Experts of a small language model: width 128, 256 experts in each of 7 layers.
Below are experts of layer 3 (counted from 0) of a mixture-of-experts language model. Rows are named router (the router's row for the expert), up (a neuron's input weights, with its number), down (a neuron's output weights, with its number) and show model dimensions 0-127. Each number is 128 + 32 x the weight over its row's rms, rounded and kept within 0 to 255.
After each expert's rows: a language model's description of what the expert responds to; "mostly gets" lists some tokens that are sent to it at least half of the time. This comes from a sample of Wikipedia text that the model never trained on.

# expert 42
router [170 115 141 140 147  82 164 156 112  95 180 155 116 120 136 123 101  94  79 156 144 153 135 176 104 202 150 120 171 107  92 136 174 119 123 108 159 138  85 102  92 176 161 153 101 136 175 139  93 168 138 119 104 158  82 106 110 194 175 119 161 114  72 159  71 120 110 133 169 104 155  94  91  87 103 132  94 148 194 182 181 162 149 136 107 154 106 110 184  87 119  94 156 163  95 104  85  97  91 140 107 173 138 124 146 142 170 103 151 117  68  92  87 137  95 117 145 170 159  74 107 173  96 127 123 113 154  91]
up0 [127 108  82 170  94 108 104 148 161 104 146 190 160 163 178 171  91 179 102 110 161 123  90 130 169 137 160 163 125 131 154 137 115 120 122 164  92 170 147 124  58  77 157 193 104 146 119  92 100 188 130 103 168 144 155 109 157  94 162 128 153 121  49 162 138 105 108 148 110 185 121 132 106 100  91 125  82 190 133 101 118 140 185 150 115 164  92 141 186 114  78 110 159 170 116 105 161 127 123 146 126 163 122  65 136 156 132 133 111  87 104  79  68 148  75 137 158 128 131 181  72 154 139 155  92 111 136 145]
down0 [ 84 140 139 112 111 119 169  82 110 121  49 119  88 172 101 145 108  97 123 120 145 104 161 135 129 162 126 163 136 106  89 182 113  53 118 123  89 117 158 168 163 110 114 125  80 108 131 149 125 171  90 145 110 144  89  87 202 155 107 116  80 150 175  83 147 181 134 123 112  98 184 106 111  99 125 169 135 118 102 126 206 123  87 128 134 153 125 127  95 163 157 173 128 134 127 154  51 159 144 122 163 144 153 110 147 147 194 137 152 159 103 135 178 157 118 158 164 124  99 120 215  86  98  74 134 177  99 111]
Word-initial pieces after articles, prepositions or commas, such as per in period, K in names, King, South, member.
mostly gets: " King", " South", " act", " Q", " min", " per"

# expert 13
router [117 135 121 123 162 103 130 159 152 150 157 160 135 137 178  94  80 103  97 165 116 138 115 185 127 149 108 103 133 126  78 134 157 104 113 139 119 111  93  88 116 120 155 175  89 170 199 127  97 134 130 140  97 132 153 121 128 168 189 148 124 110 122 161  28  74 119 183 123 127 135 153 110 104 116 102  72 154 142 176 163 187 156 213  99 141 149 126 167  79 130  73 130 109 151 137  67  75  98 125 127 117 138 141 123 154 199 122 157 107  19 160 110 114 107 125 134 170 148 100 139 141 127 119  97  96 144  97]
up2 [121 188 126 156  97 123 169 121 111 172 133 147 154 155 104 156 155 141 110 151  87 136 102  96 147 170  85 117 167 176 138 140  51 148 155 139  71  63 116 127 124 142  69 153 145 189  89  93 127 114 157 179 108 127 180 168 161 104 104 113 157  96 170 130 113 193 112 145 142 107 136 140  92 112  90 121 190  67 117 148 102 151 100 154 119 108  86  87 101 235 115 113 147  93 128 179  87  91 113 114 105  93 130 147 106 127 115 144  79 118 105 167 104 100 147 129  93  73 130 123 112 178 170 168 119 102 150 136]
down2 [ 83  89 133 116 149 100  64 123 156  65 145 129  88 136 116 101  85 141 135 139 143  55 125 215 106  80 133 123 141 139  79  99 154 130 107 164 145 141 121 105 140 141 161 128 122 136 147 164 144 112  69  80 121 131  76  60 152 177 108 109 138 121 106 134 137 116 184 140 135 163 138 134 154 179 133 169 153 176  94  90 120 118  95 103  83  91 172 111 206  92 160 105 127 132  89 104 199 157 135  42 142 165 123 118 124 125 140 118 113 136 165  92 121 154 115 128 204 121 123 138 145  89 167 165 177 166 114 117]
Pieces inside words and names, such as u in Ecuador, qu, rem, int, eff, plus table separator rows and km.
mostly gets: " qu", " rem", "qu", " int", " eff", " sm"

# expert 11
router [140 126 126 144 164  53 130 146 136  78 176 156 157 150 125 114 109 104 125 138 145 154 123 143 126 146 163 114 171 127  37 127 180 137 140 132 164 136  51 111  80 124 173 165  85 167 145 110 101 150 122  97 107 142 113 112 120 154 140 131 132  68  83 183  76 142 101 129 115 134 151 117 101 111 114 112  75 172 141 152 127 119 143 177 133 150 109 114 211  94 117  88 117 139 114 109 130  67 130 118 109 203 172 114 124 195 160  85 165 163  79  86  76 136 136  96 146 180 159  73  98 169 109  75 126 120 136 134]
up2 [103 133 138 122 156  88 144  97  77 154 134 129 179 196 146 115 109 114 146 155 128 167 146  61  90 153 118 110  89 144 157 126 115 105 112 159 172 197 111 131 119 118  81 137  69 114 154 110  60  90  72 118 184 179 124 153 138 111 131 131 126 130 119  88 136 138 157 148 140 161 173 203 119  96 156 101 117 132 119 148 190 180 114 116 204 118 166 124 133 163 101 118 105  45 143 113  89 193  88  64  96 150 148 178 143 112 106 136 188 129 113 110 119 125 138 131 127  60 121 135 140  85 124 143  98  95 149 143]
down2 [172 139  70 142 112 189 128 179 152 118 136 128 123 112 113 148 132 124  91 117 111 119 101 150 130  78 135 137 166 151  85 175 118 129 170 124 125  85 118 136 122 163 195 127 193 158 138 110 177 149 193 155  54 101 142  91 162 142 153 105 124 122 125 142  95 101  65 127 102 109  98  57 166 139  90 139 182 122 151 110 101 109 134 137  46 151 109 124  92 113 160 114  93 209 103 125 138  64 136 185 165 106 115  80  91 121 161 108 121 135 131 165 115  75 115  98 137 218 136 131 141 147 148 107 138 167 124 105]
Single capital letters or short capitalized pieces starting a word after headings, list dashes, pipes or commas, as in M-unicipalities, Ch-ina, Sp-ec.
mostly gets: " M", " C", " F", " Ch", " K", " B"

# expert 48
router [164 115 147 140 149  78 161 158 114  90 181 158 113 121 136 118 102  95  77 154 150 153 141 176 108 198 146 123 170 104  94 138 172 119 126 112 155 135  89 102  98 171 162 155  98 137 172 143  88 170 135 122  96 158  83 104 109 193 173 117 162 105  75 159  74 119 109 129 165 104 157  97  87  77 100 130  92 144 197 183 176 159 151 142 101 156 110 110 183  88 123  96 157 167 100  99  82  95  94 140 112 174 138 122 142 146 168 102 149 118  67  95  97 144  91 118 146 173 160  74 106 171  96 128 121 108 151  89]
up0 [123  44 178  59 157 113 156 110 130 126 166  88  89 166 127 117 163 108  87 170 207 131 115 186 116 117 112 135 117 139 126  98 132 155 127 106 147  82 113 129  91 112 112 175 133 111 111 115  89  86 186 100  89 162 170  93 107 124 121 119 111 133  69 126 150  77  86 182 122 166  86  93  88  98 151 186 127 128 116 102 100 146 198 127 120 156 151 128 183 117 168 108 147  76 145 188 127  89 136 119 150 128 143 148 155 143  80 171 102 159 127 112 118  70 114  84 141 123  87 122 169 159 178 126 148 181 121  97]
down0 [ 74  89 184 117 155 121 111  81 111 128 124 137  97 148 117 158 142 119  15 152  97 103  70 172 130 163 132 115 169 150  84  86 133  76 122 129 135 158 121  92 124 100 173 152 124 161 112  84 138 227 169 124 124 153 136  80 104 143 136 155 122  95 129 141 109  98 104 189 107 155  93 137 156 135 186 105  90 147 139 179 152 190 125 107 165 152 121 184  82 121 115 116 150 163 131 130 136 198 150 167 152 159 141 125 121 167 148 112 103 126 144 165 170 166  88 119  73 165 144  82 128 106 141 134 129  77 103 123]
Single capital letters beginning words or names, such as M, D, J, G, C in titles and names, plus cc in occur.
mostly gets: " M", " A", " An", " E", " D", " G"

# expert 8
router [171 115 140 139 148  77 160 164 114  92 178 158 114 123 141 125 102  97  79 158 147 155 136 176 109 199 145 116 169 109  95 135 179 118 127 108 163 136  89 107  93 173 164 153 103 137 172 145  91 166 138 122 102 160  78 105 108 193 177 120 167 114  74 160  77 119 108 127 167 107 151 100  88  75 106 137  96 147 191 182 182 161 144 142 106 159 109 105 184  90 120  98 157 166  99  99  84 100  94 143 113 174 136 125 142 146 169 103 152 119  69  91  92 145 102 121 151 176 156  66 116 174  98 127 127 112 152  90]
up0 [150  75 178 130  99 120 104  63  79 123 154 134 210 151  98  87  89 114  39 128 152  96  97 150 104 129 147  94 172  83 121  86 141 113 129 163 122 115 177 185 131 156 153 135 163 116 190 119 146 108 141 119 168 158 135 108 148 202 129 128 153  74  81 142  93  97 104 180  98 124 124  96  70 120 101 139  54 141  96 138 114 141 151 142  92  88 117 105 113 149 140 151 145 180 142 149 126  77 155 154 104 109 165 155 165 148 105 109 125 143 134 148 141 148 167 170 144 137 142  65 184 138  99  86 109 143 169  96]
down0 [123 107 132 127 158 179 105 113 174 116 108 160 157 160 112 113 118 139 115 158 163 111 137 121 199 114 166 133 112  79 113 161  28 124 185 100 107 110 140 139 134  71 174  83 130 144 215  91 145 153 104 114 113 108 122 145 106 166  91 157 139 111  97  74 132 151 157 131 131 146 193 133 114 127  89  95 110  91 100 100  97 143 180 189 165 128 152  76 114 135 145 165 114  89 111 104 170 135 116 130 151 150 112 172 123 127 107 207 153  56 164  96 158  38 147 139  96 159 143  91 106 149 103 116 111 123 111 129]
Digits and pipe separators in tables and number runs, plus word-initial T/t pieces and "end" in ending; e.g. 6 in 1969, t in titles.
mostly gets: " T", " t", " South", " Championship", " se", " West"

# expert 53
router [156 117 197 179 141 133 147 137 110  83 118 150 130 139 129 148 156  96  95 150 140 109 167 116  75 133 121 108 156 157 130 162 136 110 148 117 116  78 118  93  46 158 170 111 162 141 130 152  75 164 122  97  93 135 148  94  84 165 129 137 141  82  53 146 129 172 161 187 121  79 165 148 108 115 126 165 136 163 148 146 137 167 171 173 132 166 119 116 123 131 114 124 188 118  99 117 106 125 119 185 107 164 121 134 134 178 163  92 104 117 101 123  83 137  71  45 163 157 145  51 155 196  88 138 140  67 121 103]
up5 [ 71 139  97 107 110 122 129 132 125 159 116 100  94 162  99 141 200 112 139 117 171 101 122 100 151 149 127 172  94 126 151 134 110 135 149 155 180 143 119 138  53 145 158 137 126 122 171 136 130  87 117  89 181  97  70  89 139 121 134 157  45 137 138 114 114 113 131 145  94 155 140 199 121 143 114 204 165  93 113 138 138 170  60 168  64 134 155  82 128  86 135 130 110  78 129 111 154 113 177 145 120 145 117 140 181  87 151 146  97 181  99  71 164 129  77  71 170 129 119 134 175 162 177 109 145 122  76 154]
down5 [130 155 160 147 149 116  83 178 184  99  69 184 187  84 144 124 141 102 135 164 124 153 147 107  83 135 135 130 147 123 151  83 154 132  77 115  99 108 154 119 159 134  85  96 103  97 112 130  87 132 135 152  61 142 104 181 182 111 109 122 126  70 137 126 177 116  92 144 117 117  47  83 123 121 117 126  67 197 188 117  98 128 165  82 147 138  98 158 148 160 149 101 196 105 154 105 107  90 138 144 130 131 123 156 115 184 107 105 203 127 150 161 107 104 132 126  66 153 121 126  77  83 149 167 119 145 129 171]
Sentence-final periods and the == or === marks that close or open section headings, as in ==Career==, title., also which and where.
mostly gets: "==", " which", "===", " ==", ").", " where"

# expert 30
router [170 117 144 143 149  77 159 158 112  90 181 153 112 123 143 115  99 100  76 154 146 151 136 173 105 199 149 124 172 105  94 137 178 118 124 109 163 141  88 109  95 176 168 153  93 136 172 146  90 168 137 123  99 161  88 107 110 194 171 121 163 112  73 156  75 112 106 132 165 106 154  94  93  78 105 131  97 145 192 183 176 160 150 140 104 157 107 107 181  93 119  96 161 170  96 104  77  93  92 139 115 179 135 128 136 142 167 111 156 121  68  95  96 145  99 115 147 176 157  74 111 171  91 128 125 111 154  90]
up0 [191  96 124 126 168  87  74  97 198 146 141 161 142 102 146 152 140 101  90 111 125 138 137 132  71 135 118 198 149 160 107 147 116 110  94 158  78 101 122 153  88 142 132 141 122 193 164 122 109 155 158 166 116 147  92  86  87 181 158 113 125  96  30 117 115 123 151 194 143 121 162  48 127 146  89 185  63 106  91 136 168 154 118 118 136 124  93 123 104 111 106 117 112 127  99 127 132 117 155 153 161 140 213  95 114 200 136 105 132 158 108 134 119 140 138  95 142 149 163 109 184 129 155  93 148 130 168 110]
down0 [135 147 123 145  85 150  94  89 181 116 105 153 142 146 130 149 113 134 109  93 142 139 107 167  92 165 177 143  92  89 162 130 143  64  89 124  82 143 112 116 133 137 133 107 117  82 195 160 103  92  92 211 180  95 181  97  89 140  89  91  78  99 142 119 124 161 182 133 179 129  95 173 106 127 169 143  90 119 138 125 196 151  88  82 112 158 136 135  83 121  82  98 103 163  83 138  94 126  79 107 151 167 164 123 172 137 137 141 123 155  94 126  73 130  86 127 190 156  80  91 149 144 111 153 139 169 108 177]
Single digits and short starts like s, S, Q, K within statistics tables and scores, plus month names and modals like will.
mostly gets: " October", " will", " Jan", " s", "ก", " Q"

# expert 35
router [168 116 130 116 129  80 206 128 132  80 152 169 146 119 164 100  95 106 123 166 113 144 139 199 129 167 124 129 193 131  90 135 164 142 120 124 122 115 100  95 154 130 172 140 103 153 136 128  56 151 155 120 114 206 121 114  54 159 185  97 124 114 103 158 138 151 147 160 130 139 160  75 107  79  98 128  81 166 161 174 131 166 140 137  91 112 100 108 151 117  70 104 165 148  92 170 129 107 125 145 107 122 169  99  97 166 214 112 137  68  52 121 110 129 111  99 146 192 125  89 108 155 130 104  94 122 105 134]
up2 [152 136 151  97  85 140 142 127  91 135 116  71 127 128 150 102 114  94 173 130 105 172  92 136 183 186 145 144 147 122 116 111 126 140 191 145  58  94  94  52 182 131 207 139 116 125 148 119  76 132  72  62 123 212 165 117 158  99 119 126 143 111 175 131  86 147 155 137 154 134 120 106 147 146 173 171 108  94 108 125 103 160 132  88  75  94 144 147 154  80  73 119 169 170 107 150 131 114  98 143 160 128 149 143 114 132 164 127 109  80 117 157 112 176 150 136 174 180 102 116 113 180 109 116 118 160  62 105]
down2 [141 157 110 113 136 140 128 109 138 143  70 108 149  99 163 149 149 194  65 104 195 122 174 157  86  20  97  98 170 115 159 100 102 108 127  75 115 138 153 172 109 109 123 126 134 172  95 126 153  82 133 182 150  89  92 149 136 169  86 131 173 119 117 114 160  75 150 131 103 103 151 142  99 187  66 127  85 135 140 129 166  99 191 170 164 154  89 110  83 126 132 113 101 104 147 130 129 160 175 120 149 123  75 143 159 139  99  83 167 168 142 108 105  85 110 125 114  92 154 126 177 140 144 101  96 112 184 156]
Uppercase letters inside sports tables and names, especially the second letter of country codes like AU-S, A-Z-E, C-H-I.
mostly gets: " Z", " Q", "S", " X", "Z", "K"